config = dict(
    num_hidden_layers=9,
    d_expert=32,
    hidden_act='swiglu',
)
Below are experts of layer 6 (counted from 0) of a mixture-of-experts language model. Rows are named router (the router's row for the expert), gate (a neuron's input weights, with its number), up (a neuron's input weights, with its number), down (a neuron's output weights, with its number) and show model dimensions 0-255. Each number is 200 + 40 x the weight over its row's rms, rounded and kept within 0 to 999.
After each expert's rows: "comes before" lists some tokens at least twice as common just after its tokens as in all text; "gets" lists some tokens that make up at least twice as much of what it gets as of all text. This comes from a sample of Wikipedia text that the model never trained on. Tokens count by the router's weight.

# expert 80
router,215,183,220,117,139,183,166,150,186,192,193,165,269,216,162,216,287,180,163,201,197,172,198,169,211,197,225,163,229,204,213,241,219,158,181,191,249,167,189,220,163,142,205,164,198,253,160,71,220,155,168,192,252,154,233,216,195,255,229,256,195,262,235,221,266,248,170,216,286,266,204,191,118,216,143,231,105,167,192,210,184,266,151,233,179,196,217,230,162,155,260,245,179,206,178,186,158,164,194,166,159,211,117,202,146,183,252,207,200,203,187,234,251,186,189,187,165,214,163,261,188,178,150,172,177,216,137,262,170,180,171,244,221,233,215,228,99,232,161,278,231,204,167,201,193,231,213,240,200,147,221,219,243,190,232,193,205,192,148,160,293,197,162,106,251,161,241,211,183,176,190,248,182,178,182,207,259,201,217,209,211,198,176,209,250,219,180,201,237,215,190,267,245,161,257,89,238,216,190,205,260,283,217,163,222,207,272,178,207,250,192,221,214,231,299,187,240,218,139,205,207,197,315,173,184,220,216,214,153,252,221,240,165,193,192,233,250,163,260,221,135,243,195,210,216,285,161,196,167,220,176,208,177,152,276,292
gate0,226,206,222,212,147,194,222,233,208,217,195,189,211,218,162,217,154,121,257,206,214,152,197,250,151,275,179,242,210,163,183,187,159,148,239,224,169,184,270,180,249,224,186,241,189,197,264,174,183,188,196,176,142,189,231,243,219,229,166,186,225,221,211,271,203,191,234,270,186,177,276,265,165,228,157,171,220,230,285,169,167,117,239,337,139,213,185,207,168,254,230,213,199,242,184,211,249,167,145,266,159,181,278,308,145,191,184,153,269,232,251,260,215,230,130,161,161,211,127,255,183,240,153,299,233,262,121,184,217,150,265,207,197,233,190,162,183,182,259,241,233,219,250,165,197,179,221,157,118,127,156,221,179,226,126,213,191,233,139,235,191,186,222,239,253,138,194,179,233,172,161,180,247,171,188,208,180,202,180,180,151,240,238,194,200,208,206,178,228,165,144,155,203,215,196,207,202,208,182,248,232,183,160,128,208,214,240,199,213,201,197,227,321,221,233,206,231,240,179,177,135,220,205,167,80,200,198,232,110,214,164,187,207,221,194,220,197,172,259,195,182,204,260,169,218,233,200,233,211,149,150,206,218,227,189,281
up0,187,161,192,277,157,171,160,239,226,249,197,172,229,263,198,198,179,186,202,182,193,158,187,250,184,162,170,248,224,142,167,206,198,197,277,216,220,205,233,205,171,190,202,201,201,255,223,182,189,222,157,185,188,228,283,151,238,214,251,142,203,250,242,199,173,241,211,235,188,264,259,259,206,185,157,213,244,173,228,100,203,125,235,339,170,232,213,179,202,251,301,227,230,295,226,236,243,187,147,253,166,157,238,178,179,227,164,205,197,238,247,157,245,212,132,208,175,213,124,196,146,271,178,211,186,224,154,139,275,161,166,150,168,254,169,159,253,136,197,199,186,224,243,202,225,212,195,184,188,171,204,238,143,171,148,159,194,209,187,264,241,148,257,222,249,220,180,169,285,197,137,176,224,150,179,191,202,172,242,168,160,216,208,216,241,197,223,226,252,164,227,170,219,296,162,168,189,126,194,277,203,197,159,244,172,125,256,145,200,156,141,145,256,197,227,241,261,182,208,143,137,216,199,211,203,241,188,242,163,184,191,191,198,205,124,227,196,168,244,175,265,199,248,222,133,146,185,223,229,113,198,241,239,283,186,173
down0,169,114,152,114,160,192,108,204,163,248,218,203,181,224,191,342,190,191,178,181,201,195,172,176,176,175,180,277,169,199,166,156,179,196,304,164,211,210,139,162,190,195,241,189,178,159,154,239,238,162,266,148,137,175,162,211,126,210,230,166,161,185,170,229,154,234,202,258,156,214,198,192,152,125,179,237,218,246,216,214,178,195,238,201,183,205,223,177,227,194,122,185,178,172,258,208,219,202,202,236,157,182,209,209,172,219,180,161,216,204,232,71,218,149,280,238,211,237,149,202,193,179,191,240,169,153,167,262,228,178,216,157,249,186,136,192,211,256,255,186,175,191,124,155,176,156,265,193,246,204,180,155,228,203,215,206,169,268,195,166,239,226,212,253,194,222,163,155,241,122,209,203,268,201,152,225,235,190,181,192,177,195,219,217,179,227,208,207,132,262,232,196,155,316,229,253,121,218,179,196,250,165,224,269,149,187,196,240,260,114,279,191,231,138,193,232,303,128,183,200,247,211,158,261,207,202,239,155,212,171,167,168,194,204,218,202,146,193,199,225,234,239,164,177,149,196,161,213,238,173,188,221,215,203,143,113
comes before: ".", "–", " |", " |\n", ";", ","
gets: "1", "2", "3", "4", "6", ":"

# expert 79
router,207,188,214,153,204,222,167,175,189,152,239,182,189,133,214,287,227,80,189,208,236,332,268,173,226,197,212,144,161,180,237,187,147,191,149,193,286,179,145,262,167,188,186,185,152,272,208,178,183,181,234,179,178,257,236,229,248,163,183,258,224,228,242,236,237,228,188,258,251,304,188,202,147,220,152,198,212,186,221,230,177,229,200,286,169,155,239,208,223,175,189,257,149,180,167,181,186,225,179,131,228,240,98,238,195,236,234,218,249,247,198,172,240,292,267,165,184,157,234,209,187,189,225,225,133,275,199,173,183,145,245,234,222,204,284,216,88,215,233,194,231,201,231,191,207,193,230,212,181,110,152,207,231,215,156,228,186,208,194,143,228,209,130,208,273,205,158,213,186,212,209,207,204,135,224,221,242,209,201,222,160,233,241,214,194,230,192,205,204,298,163,176,196,179,115,138,220,250,162,213,231,234,268,164,201,196,215,171,126,192,180,195,188,208,272,150,190,189,132,270,201,187,196,133,148,203,166,149,207,157,245,200,180,209,203,159,170,177,190,183,166,271,247,215,270,279,179,240,180,210,210,215,230,186,205,253
gate0,156,197,207,175,221,219,225,168,193,233,200,132,240,122,181,192,350,265,153,270,260,207,212,218,198,164,174,180,152,257,200,280,245,207,136,206,213,175,153,230,193,160,153,79,169,247,257,143,180,244,179,229,150,140,269,192,120,188,187,204,236,152,230,226,223,187,261,194,196,250,212,192,181,197,202,170,186,196,178,226,165,153,170,176,174,235,221,263,219,214,130,178,198,170,269,204,191,268,233,195,168,231,160,247,192,254,200,232,230,218,182,186,172,216,183,207,197,196,280,222,192,200,180,198,223,241,206,216,212,221,267,181,150,92,199,229,186,217,141,190,249,142,154,193,225,117,272,189,176,232,120,220,239,165,222,193,223,146,206,186,214,186,146,164,124,233,90,166,182,249,216,243,221,218,214,220,214,171,189,220,190,199,219,182,210,228,222,242,166,198,202,257,244,227,194,247,276,148,201,263,199,185,262,158,133,236,264,246,165,217,127,227,237,184,226,168,202,191,186,136,263,196,224,148,103,197,245,266,184,249,245,208,249,209,216,175,198,108,233,259,169,231,149,226,133,223,186,155,188,187,188,207,246,228,178,184
up0,155,206,257,184,275,171,319,181,224,191,175,141,245,210,183,223,222,220,227,205,210,178,244,231,172,222,206,181,218,169,155,223,229,250,129,244,243,159,222,172,190,228,170,94,149,183,250,188,176,267,157,178,188,194,223,211,157,165,225,162,125,141,196,240,252,218,244,139,168,215,238,163,119,181,154,199,151,216,164,249,228,149,180,191,146,197,230,170,199,231,191,211,177,284,228,266,228,194,288,180,147,198,172,172,189,193,154,183,255,237,172,190,217,210,189,186,214,175,220,244,228,165,242,188,206,207,237,194,227,140,286,135,152,122,167,282,215,200,207,159,237,186,157,174,250,187,224,166,185,204,201,198,267,172,188,106,162,197,303,184,206,228,197,177,69,188,153,212,167,214,228,251,266,208,257,185,216,166,233,156,215,217,255,133,145,232,211,210,164,232,230,158,256,263,194,231,163,135,173,193,202,149,280,204,155,185,228,185,124,150,204,181,228,163,179,200,179,140,239,195,252,154,181,162,230,186,256,198,188,178,255,216,190,223,239,149,202,129,194,203,151,243,241,222,185,261,174,206,205,207,169,201,251,268,91,156
down0,187,217,244,228,187,258,166,210,179,233,223,183,168,191,252,165,244,160,272,168,128,161,204,208,192,214,233,179,219,176,121,133,206,203,195,195,231,184,200,161,249,217,128,203,238,148,223,185,187,249,206,230,148,152,243,199,174,157,183,283,212,150,151,178,103,172,220,223,218,200,178,97,213,170,202,239,242,213,165,141,230,225,139,143,151,171,213,173,218,172,224,213,181,199,152,168,238,219,154,121,156,159,201,228,245,251,225,219,172,166,186,183,172,187,234,201,251,218,107,179,123,191,232,329,168,167,242,198,159,147,173,174,168,236,205,254,128,318,178,219,182,199,256,162,172,232,112,144,178,136,278,212,190,257,222,201,185,176,171,150,165,217,185,179,155,220,195,185,164,203,176,228,216,244,192,224,167,198,169,131,221,165,139,149,218,186,182,216,97,201,177,160,244,216,220,132,267,211,241,171,205,177,218,238,171,130,145,173,226,186,207,269,239,203,280,191,236,200,181,238,194,184,165,274,196,218,182,189,205,195,127,243,176,158,239,170,215,222,244,184,132,269,137,176,119,269,197,209,244,189,223,149,170,256,238,170
comes before: " the", "201", "200", " a", " his", "199"
gets: " in", " ", " of", " for", " and", " to"

# expert 50
router,236,218,189,163,252,206,233,191,160,212,242,228,257,185,215,227,230,159,237,180,244,204,205,154,233,223,160,144,155,109,218,226,183,201,229,218,226,185,226,163,159,148,141,163,130,299,182,176,151,195,199,214,186,203,257,186,206,218,179,235,197,235,300,280,174,230,256,182,232,212,240,248,201,186,166,152,84,164,282,219,182,277,186,138,231,174,206,237,121,142,251,220,192,214,248,212,146,229,134,167,146,226,196,196,160,149,190,169,200,208,242,183,254,295,186,160,196,223,197,198,201,153,199,226,226,186,256,258,215,202,227,202,231,164,200,210,108,257,173,191,160,190,155,144,122,190,202,246,210,181,230,188,171,281,169,195,191,219,183,130,235,158,199,125,174,205,159,208,193,217,230,214,246,137,231,196,225,224,206,210,200,222,219,238,218,202,205,177,190,205,242,225,239,172,208,249,293,135,252,232,265,240,226,204,204,235,245,239,191,223,236,254,188,141,253,164,228,238,71,223,220,193,333,206,180,267,192,235,162,227,228,229,209,281,235,209,260,144,229,171,206,243,266,202,229,195,152,175,153,187,196,229,163,207,260,261
gate0,226,175,148,126,281,214,221,221,208,230,195,177,310,290,178,151,163,194,249,228,215,195,158,143,176,147,149,238,244,185,186,157,169,224,195,252,218,206,263,177,212,190,182,222,222,235,191,235,118,214,273,170,239,200,172,172,115,199,174,165,219,203,223,266,283,176,271,157,226,170,184,182,228,236,156,232,199,138,184,211,268,201,153,170,214,111,244,211,111,199,234,297,190,217,139,235,152,186,191,189,241,232,233,175,187,164,255,167,171,232,154,185,222,233,199,180,223,204,170,266,201,237,216,183,247,198,211,225,205,194,264,181,224,173,161,167,186,177,162,162,193,148,108,184,255,215,186,231,270,172,230,212,179,249,157,213,194,221,174,202,166,232,189,158,166,118,283,222,209,230,143,166,213,158,220,201,255,205,176,167,232,176,243,259,207,186,176,167,209,256,230,135,236,171,215,227,155,220,211,181,237,211,136,220,168,239,120,242,186,187,178,201,267,161,189,134,238,205,207,277,133,213,235,262,187,236,216,131,176,198,173,171,233,180,288,240,204,228,261,188,209,186,227,177,163,125,189,104,197,240,231,309,205,144,185,268
up0,138,217,106,291,189,172,173,166,191,196,236,150,130,114,178,190,158,193,174,189,150,212,200,220,203,301,161,191,220,193,91,179,216,174,209,204,220,235,193,167,197,127,263,215,212,251,276,235,155,172,132,187,144,266,164,130,236,212,191,207,190,172,221,218,186,217,259,162,243,228,234,193,211,291,169,142,178,265,193,203,144,215,248,231,203,224,184,213,175,222,167,173,184,228,202,208,179,240,212,268,232,168,224,200,176,188,221,258,219,164,234,148,221,171,150,124,187,164,165,205,260,107,212,156,198,204,217,196,166,223,118,228,159,331,209,203,172,221,152,245,143,227,258,245,204,197,277,256,224,180,199,171,203,100,251,243,181,202,113,260,203,165,226,165,231,204,217,164,215,194,141,199,164,197,178,201,189,281,190,216,189,132,269,173,231,120,185,238,226,194,251,180,158,173,256,207,239,213,202,178,190,202,125,226,216,196,231,262,225,227,252,185,230,200,214,250,132,199,180,185,191,199,255,199,170,196,203,176,140,194,251,234,135,211,186,138,206,242,243,202,227,236,203,73,211,210,217,193,192,170,181,250,152,204,229,252
down0,170,230,168,113,197,185,178,221,169,211,234,179,180,183,184,218,202,205,209,168,210,120,178,98,238,179,246,162,172,200,188,218,187,252,227,168,196,243,145,174,168,243,239,276,224,208,217,277,165,204,175,223,202,201,187,175,183,186,164,97,238,222,177,160,208,247,258,86,287,147,236,148,209,157,212,182,246,204,189,157,243,198,261,138,204,208,184,236,188,164,178,105,218,193,121,172,184,202,172,253,205,187,223,247,169,211,241,161,160,213,196,191,173,248,168,293,122,220,320,230,197,129,207,128,261,215,196,183,185,189,154,195,219,167,175,154,196,200,191,178,256,143,187,220,207,276,194,214,199,158,199,186,160,170,224,207,206,243,208,162,214,178,183,196,175,176,226,159,222,143,253,154,195,261,167,206,256,180,225,192,287,205,221,176,172,193,173,222,196,312,239,131,282,220,257,201,194,186,197,163,192,193,230,311,249,140,207,241,167,186,178,232,167,253,219,143,242,215,171,138,169,127,261,225,219,240,241,169,126,203,198,251,214,171,155,200,316,180,177,200,176,204,160,229,185,239,196,226,224,174,147,134,179,156,201,141
comes before: " |", ":", "|", "\n", " |\n", "==\n"
gets: "1", " |\n", "2", " Title", "4", "3"

# expert 73
router,215,160,207,181,215,193,170,203,165,189,216,166,257,168,184,210,206,155,148,181,187,219,163,206,202,213,169,186,207,172,156,247,197,172,231,209,202,159,235,236,204,186,165,244,186,214,227,175,233,163,195,149,246,189,227,174,187,233,188,294,230,245,269,289,253,262,208,223,336,250,227,220,140,221,248,197,115,155,274,147,164,289,173,230,192,203,243,247,140,177,256,248,198,216,159,196,132,170,213,131,238,216,223,195,208,215,216,209,148,183,209,230,210,263,213,226,161,138,227,208,167,181,232,194,204,180,95,191,162,244,181,207,137,225,175,250,123,234,175,252,171,226,186,220,164,186,208,250,201,201,164,224,192,235,211,203,166,203,236,238,219,162,248,160,260,188,142,185,204,203,216,207,190,222,192,203,241,218,166,208,203,159,147,219,199,180,238,198,208,237,196,203,156,191,143,211,311,206,172,238,274,283,194,162,180,183,240,261,195,196,190,263,160,191,274,174,237,180,34,178,172,213,351,205,215,257,233,184,218,172,252,255,228,239,246,178,240,119,198,175,132,282,226,234,235,272,189,211,228,188,159,169,195,224,243,215
gate0,203,241,204,193,196,173,225,234,234,191,219,254,232,234,209,200,284,43,185,235,257,170,256,150,221,145,161,107,223,180,179,166,183,261,255,274,143,238,211,156,215,303,98,139,194,215,221,158,202,238,187,175,231,229,138,184,218,164,130,165,164,164,268,233,246,151,170,142,159,222,222,202,204,212,120,155,191,199,234,173,278,156,173,174,234,205,178,181,220,196,231,229,239,139,240,147,193,195,234,157,216,150,169,257,204,116,171,160,211,164,240,116,165,220,126,188,204,248,161,216,203,238,206,225,251,190,153,174,215,196,225,282,185,136,225,159,185,157,222,171,180,215,201,184,201,167,190,186,260,215,223,245,206,115,226,229,145,158,180,158,193,191,224,231,212,198,177,223,229,200,245,210,201,178,235,169,184,156,205,223,176,272,193,223,138,193,317,210,192,141,241,256,239,238,187,249,246,250,210,139,232,223,146,242,251,172,220,157,240,187,188,161,208,240,209,242,173,167,167,178,224,146,227,248,158,191,181,154,157,238,236,265,200,262,248,267,183,201,208,258,194,146,207,198,189,200,183,182,221,208,226,208,90,211,190,240
up0,187,159,179,201,213,142,152,231,163,218,204,151,288,199,167,193,148,258,244,226,185,168,177,288,271,187,151,184,167,130,281,219,195,213,267,158,202,155,163,182,169,165,173,286,176,179,158,213,180,141,203,250,207,236,240,186,238,214,138,141,236,218,239,191,218,73,139,271,213,157,207,200,212,202,196,192,200,219,194,199,202,179,213,181,186,329,232,210,178,179,156,201,163,198,212,149,186,196,207,160,226,146,187,181,251,219,199,190,244,244,205,211,227,206,214,204,238,153,169,194,192,177,179,266,188,185,281,235,107,178,201,151,164,209,183,181,195,217,184,151,187,220,249,234,163,179,202,173,206,230,223,255,152,248,206,161,213,135,181,259,170,151,240,160,153,189,249,180,148,194,157,185,129,240,207,227,284,162,183,201,266,174,149,257,258,185,204,186,164,221,213,234,188,255,149,204,149,286,237,272,247,246,176,188,243,189,128,224,170,157,248,210,244,170,154,183,310,129,229,147,229,155,256,221,177,149,250,169,333,245,182,150,180,145,182,163,221,163,174,177,175,201,186,199,210,197,163,148,132,201,214,237,155,194,206,234
down0,218,183,213,163,284,189,200,193,221,162,191,192,226,261,185,185,259,190,182,204,194,227,283,195,151,172,141,189,182,183,235,212,197,211,243,204,210,246,230,151,131,253,142,136,254,163,187,209,205,166,216,143,197,252,143,126,179,192,176,232,194,169,209,259,248,244,233,109,215,260,177,233,242,157,238,180,218,204,238,178,179,207,216,215,191,183,175,226,190,218,214,236,248,191,121,154,167,234,150,125,176,181,149,228,236,166,206,229,208,204,270,240,238,195,189,226,116,191,186,199,143,55,243,193,283,214,207,266,180,191,214,196,259,169,299,235,243,274,235,269,198,200,283,201,177,212,227,198,207,243,199,124,237,162,215,266,221,257,229,239,236,134,212,254,161,208,131,191,268,134,233,214,203,203,148,174,167,163,292,231,276,219,170,232,194,204,272,243,88,181,179,203,205,284,189,190,225,185,180,211,167,216,187,263,271,204,229,190,154,186,183,226,174,228,192,205,213,256,183,230,186,203,244,171,213,172,212,234,176,184,202,216,161,151,206,285,237,168,193,260,227,221,248,173,137,145,182,255,186,200,191,181,242,237,248,291
comes before: ")", ":", "–", ")\n", " to", " |"
gets: "1", "3", "2", "5", "7", "4"

# expert 81
router,178,182,194,174,200,240,163,166,169,195,238,174,200,152,192,263,197,157,167,226,240,274,224,191,244,165,173,155,175,169,202,234,152,186,186,164,260,201,164,250,195,205,149,176,161,252,203,129,201,170,169,149,164,196,178,166,205,204,236,200,224,241,226,236,252,244,221,238,241,269,241,227,130,227,117,198,176,223,270,254,175,218,197,223,137,211,191,239,187,191,189,201,132,219,135,210,183,175,195,201,214,175,71,194,169,236,228,236,194,207,248,196,264,310,221,143,185,175,237,197,196,128,198,175,125,207,152,200,173,185,241,213,220,219,182,181,90,171,161,242,231,201,208,306,221,150,202,209,186,137,218,260,198,175,214,152,179,180,130,146,226,200,231,120,232,156,170,167,202,191,226,197,191,136,276,145,300,230,141,188,184,208,162,153,213,160,169,222,168,273,178,186,228,196,166,164,194,204,190,190,250,236,276,225,229,226,209,141,173,278,202,191,215,174,231,183,195,174,121,215,194,138,267,152,203,240,202,199,229,192,275,218,206,262,168,187,269,128,261,213,90,205,231,211,217,254,188,229,155,184,134,189,271,169,282,248
gate0,234,205,222,131,265,149,237,139,226,199,134,179,275,244,218,194,341,169,234,179,248,192,133,173,149,167,216,287,207,229,214,220,238,194,266,239,152,144,224,251,204,178,219,150,271,295,204,159,118,244,155,189,252,159,236,234,214,136,195,179,203,195,248,207,168,131,204,212,254,202,231,153,139,153,221,226,208,200,268,228,221,242,149,204,202,222,197,230,164,199,194,218,200,221,231,241,298,238,152,252,219,150,234,189,159,116,137,185,239,184,170,162,209,140,204,174,197,228,138,169,228,174,169,167,270,177,163,166,248,199,171,269,249,224,222,221,186,213,236,230,193,195,235,154,202,198,151,218,257,156,164,122,231,185,154,183,277,168,125,200,226,178,227,211,204,194,189,251,191,192,207,251,230,234,215,252,150,167,196,182,250,243,194,220,302,262,216,200,278,119,231,254,265,207,193,217,193,208,122,212,230,255,163,186,200,179,169,238,184,133,157,197,221,236,234,211,259,222,229,186,147,185,191,207,202,274,168,194,116,228,241,225,134,174,195,194,243,208,203,172,170,217,153,210,172,149,193,179,170,225,233,186,205,250,152,246
up0,234,187,163,197,265,213,236,209,252,234,234,93,218,228,272,244,235,145,239,237,179,233,195,207,147,160,234,215,281,201,220,246,138,162,248,216,202,232,133,196,229,227,181,225,217,205,299,135,249,206,143,178,286,159,143,175,155,178,262,199,154,183,291,261,160,240,163,172,197,120,144,172,194,151,242,215,249,244,237,196,146,256,189,175,151,245,179,249,241,195,249,288,260,236,178,183,186,201,171,268,139,143,174,163,151,174,190,199,170,146,240,176,238,210,227,117,212,200,155,177,237,144,208,204,235,175,168,114,262,227,273,155,141,262,174,186,177,171,157,205,249,215,134,190,195,123,142,145,238,234,178,222,163,186,207,180,222,219,180,131,139,215,246,173,203,189,197,198,197,224,193,191,245,139,208,249,227,169,205,102,211,238,176,152,185,190,169,270,179,223,112,145,254,203,188,188,180,233,222,246,142,247,215,188,211,212,191,156,143,202,158,179,215,219,187,212,213,230,230,164,158,203,151,149,243,254,145,230,245,191,247,210,185,160,220,133,256,238,194,200,151,212,141,166,210,165,195,227,180,184,233,212,207,157,202,163
down0,209,297,250,249,211,179,202,183,185,150,189,183,220,235,160,160,295,221,165,137,238,152,254,213,237,185,160,228,220,222,214,246,163,168,228,194,117,199,218,226,138,153,251,209,192,233,202,131,211,257,206,191,178,163,169,214,214,214,161,206,214,131,267,147,204,195,179,127,285,234,259,162,175,173,202,176,219,175,141,175,241,138,132,198,252,220,216,171,131,180,217,278,149,221,206,166,201,234,150,223,223,174,265,177,182,174,224,199,243,161,151,195,179,188,163,156,241,192,251,198,160,226,201,154,265,198,252,217,247,218,227,284,271,240,250,216,209,172,228,205,251,226,224,200,122,229,258,169,201,184,259,140,216,221,201,207,324,111,159,230,249,209,198,200,226,245,203,328,195,199,118,169,172,291,172,212,166,179,139,168,213,115,210,200,216,177,188,170,316,210,243,240,219,211,239,186,213,191,215,228,181,235,170,192,172,186,195,283,207,218,168,174,204,206,204,215,181,154,187,198,201,211,232,187,202,230,219,219,125,298,222,169,191,203,250,183,194,163,196,168,153,214,230,253,190,179,197,96,191,204,219,207,235,279,270,231
comes before: ",", "–", ")\n", " |", ".", "),"
gets: "0", "8", "5", "6", "9", "4"

# expert 107
router,218,191,149,163,200,231,233,173,141,195,224,185,206,156,191,306,208,153,92,180,200,276,193,175,234,202,210,124,190,194,198,241,144,181,220,176,252,221,200,226,202,175,195,170,172,329,200,145,252,176,182,182,157,230,199,166,201,220,165,200,212,208,224,231,241,207,269,179,287,263,195,249,148,225,163,212,225,185,230,195,150,205,160,199,168,182,220,225,141,166,165,221,100,158,202,213,196,195,178,168,167,284,126,187,148,235,267,221,225,198,257,241,197,346,236,199,210,195,244,222,236,179,181,215,114,217,159,254,192,196,192,180,229,188,225,235,160,207,191,223,175,202,225,259,169,181,248,274,161,169,240,242,219,195,203,197,143,169,125,190,276,205,195,139,205,219,172,182,162,206,233,165,182,143,208,195,276,244,215,222,161,239,181,229,213,199,176,191,176,248,214,193,203,132,189,205,228,208,201,167,195,268,268,189,245,191,236,216,184,287,227,188,254,237,215,217,224,188,112,200,157,158,297,175,183,235,223,189,202,185,326,287,166,227,199,158,254,160,317,209,178,192,200,206,182,247,190,196,176,210,119,248,191,176,264,220
gate0,280,220,142,164,192,187,262,196,246,211,170,222,193,176,199,242,177,254,242,194,166,170,165,165,105,144,133,225,212,117,343,235,266,256,223,199,159,184,171,196,202,210,179,256,167,232,137,230,221,209,254,223,231,203,244,198,216,275,137,172,175,190,163,273,288,246,111,220,238,169,195,207,203,240,102,224,214,207,231,124,258,132,225,191,142,188,184,155,208,254,233,220,136,170,139,227,259,221,167,189,140,228,140,126,264,236,179,184,220,223,232,197,216,273,210,265,240,217,222,186,230,210,223,201,171,215,205,150,253,173,206,188,203,183,276,141,205,184,179,134,217,218,156,277,225,141,254,222,130,210,187,229,215,263,209,170,203,256,197,229,263,268,205,228,184,197,273,255,240,181,204,185,144,198,198,225,263,210,190,197,227,179,190,220,146,198,190,139,213,122,225,268,186,191,205,196,206,226,183,277,160,239,192,213,228,147,186,260,195,246,131,202,162,170,208,234,216,173,178,165,153,245,246,171,230,183,176,167,182,165,235,220,152,177,139,192,253,240,235,185,212,236,241,224,176,231,146,137,172,225,241,234,186,168,161,189
up0,119,203,276,216,195,210,173,179,170,222,241,201,238,255,182,142,207,191,170,213,203,217,275,267,289,259,244,211,199,308,56,112,176,141,170,213,210,188,238,243,224,201,160,177,271,165,219,189,165,189,194,142,206,174,179,203,217,135,209,274,200,178,189,120,145,174,255,183,210,233,245,209,251,180,242,192,182,151,159,310,167,223,197,215,269,202,177,239,184,156,168,187,222,197,255,145,126,180,234,187,287,160,254,216,142,165,267,229,220,195,181,226,164,159,235,125,148,193,167,187,143,219,170,181,210,208,171,210,169,156,199,230,215,176,142,254,199,216,246,288,152,163,260,125,198,254,166,187,249,172,191,180,240,183,190,238,176,137,230,179,157,158,188,163,257,165,157,147,164,217,204,221,287,200,214,144,137,183,185,205,161,199,210,164,223,230,279,211,203,210,170,110,254,243,187,159,208,193,141,150,241,154,231,189,201,221,242,151,240,180,231,217,217,253,206,166,161,254,218,251,219,163,190,195,140,233,217,220,185,206,171,178,244,217,232,219,195,160,151,205,168,171,162,130,202,153,243,263,196,186,137,187,220,197,189,195
down0,223,217,179,234,167,202,226,205,153,178,192,247,198,224,201,149,153,255,174,243,180,212,226,227,219,190,207,187,268,151,246,239,218,248,211,182,113,136,238,249,185,155,205,190,154,176,181,234,192,174,219,224,262,199,208,179,200,230,215,229,208,206,170,182,255,257,158,144,183,182,203,193,200,245,269,169,188,155,202,237,228,216,172,165,213,179,149,306,229,155,246,223,144,189,112,207,182,236,134,233,161,219,113,199,274,178,236,146,265,205,277,162,239,276,169,163,207,207,242,223,287,185,246,119,209,208,164,231,159,141,159,178,171,249,185,127,260,195,219,250,214,151,259,257,255,185,203,179,196,256,254,241,195,216,232,214,237,214,208,263,244,158,264,192,225,213,226,221,200,243,185,164,138,214,183,229,227,199,158,199,220,155,168,167,169,234,104,226,206,129,211,178,142,212,211,173,187,264,207,258,179,231,196,274,193,229,183,299,154,221,208,209,212,191,223,241,131,230,285,189,204,235,149,163,212,230,214,38,210,200,194,206,135,161,212,136,207,256,175,165,171,215,214,204,227,142,157,196,177,304,173,223,233,246,212,246
comes before: ",", " ", ".\n\n", " –", "),", " he"
gets: "1", "4", "5", "2", "9", "8"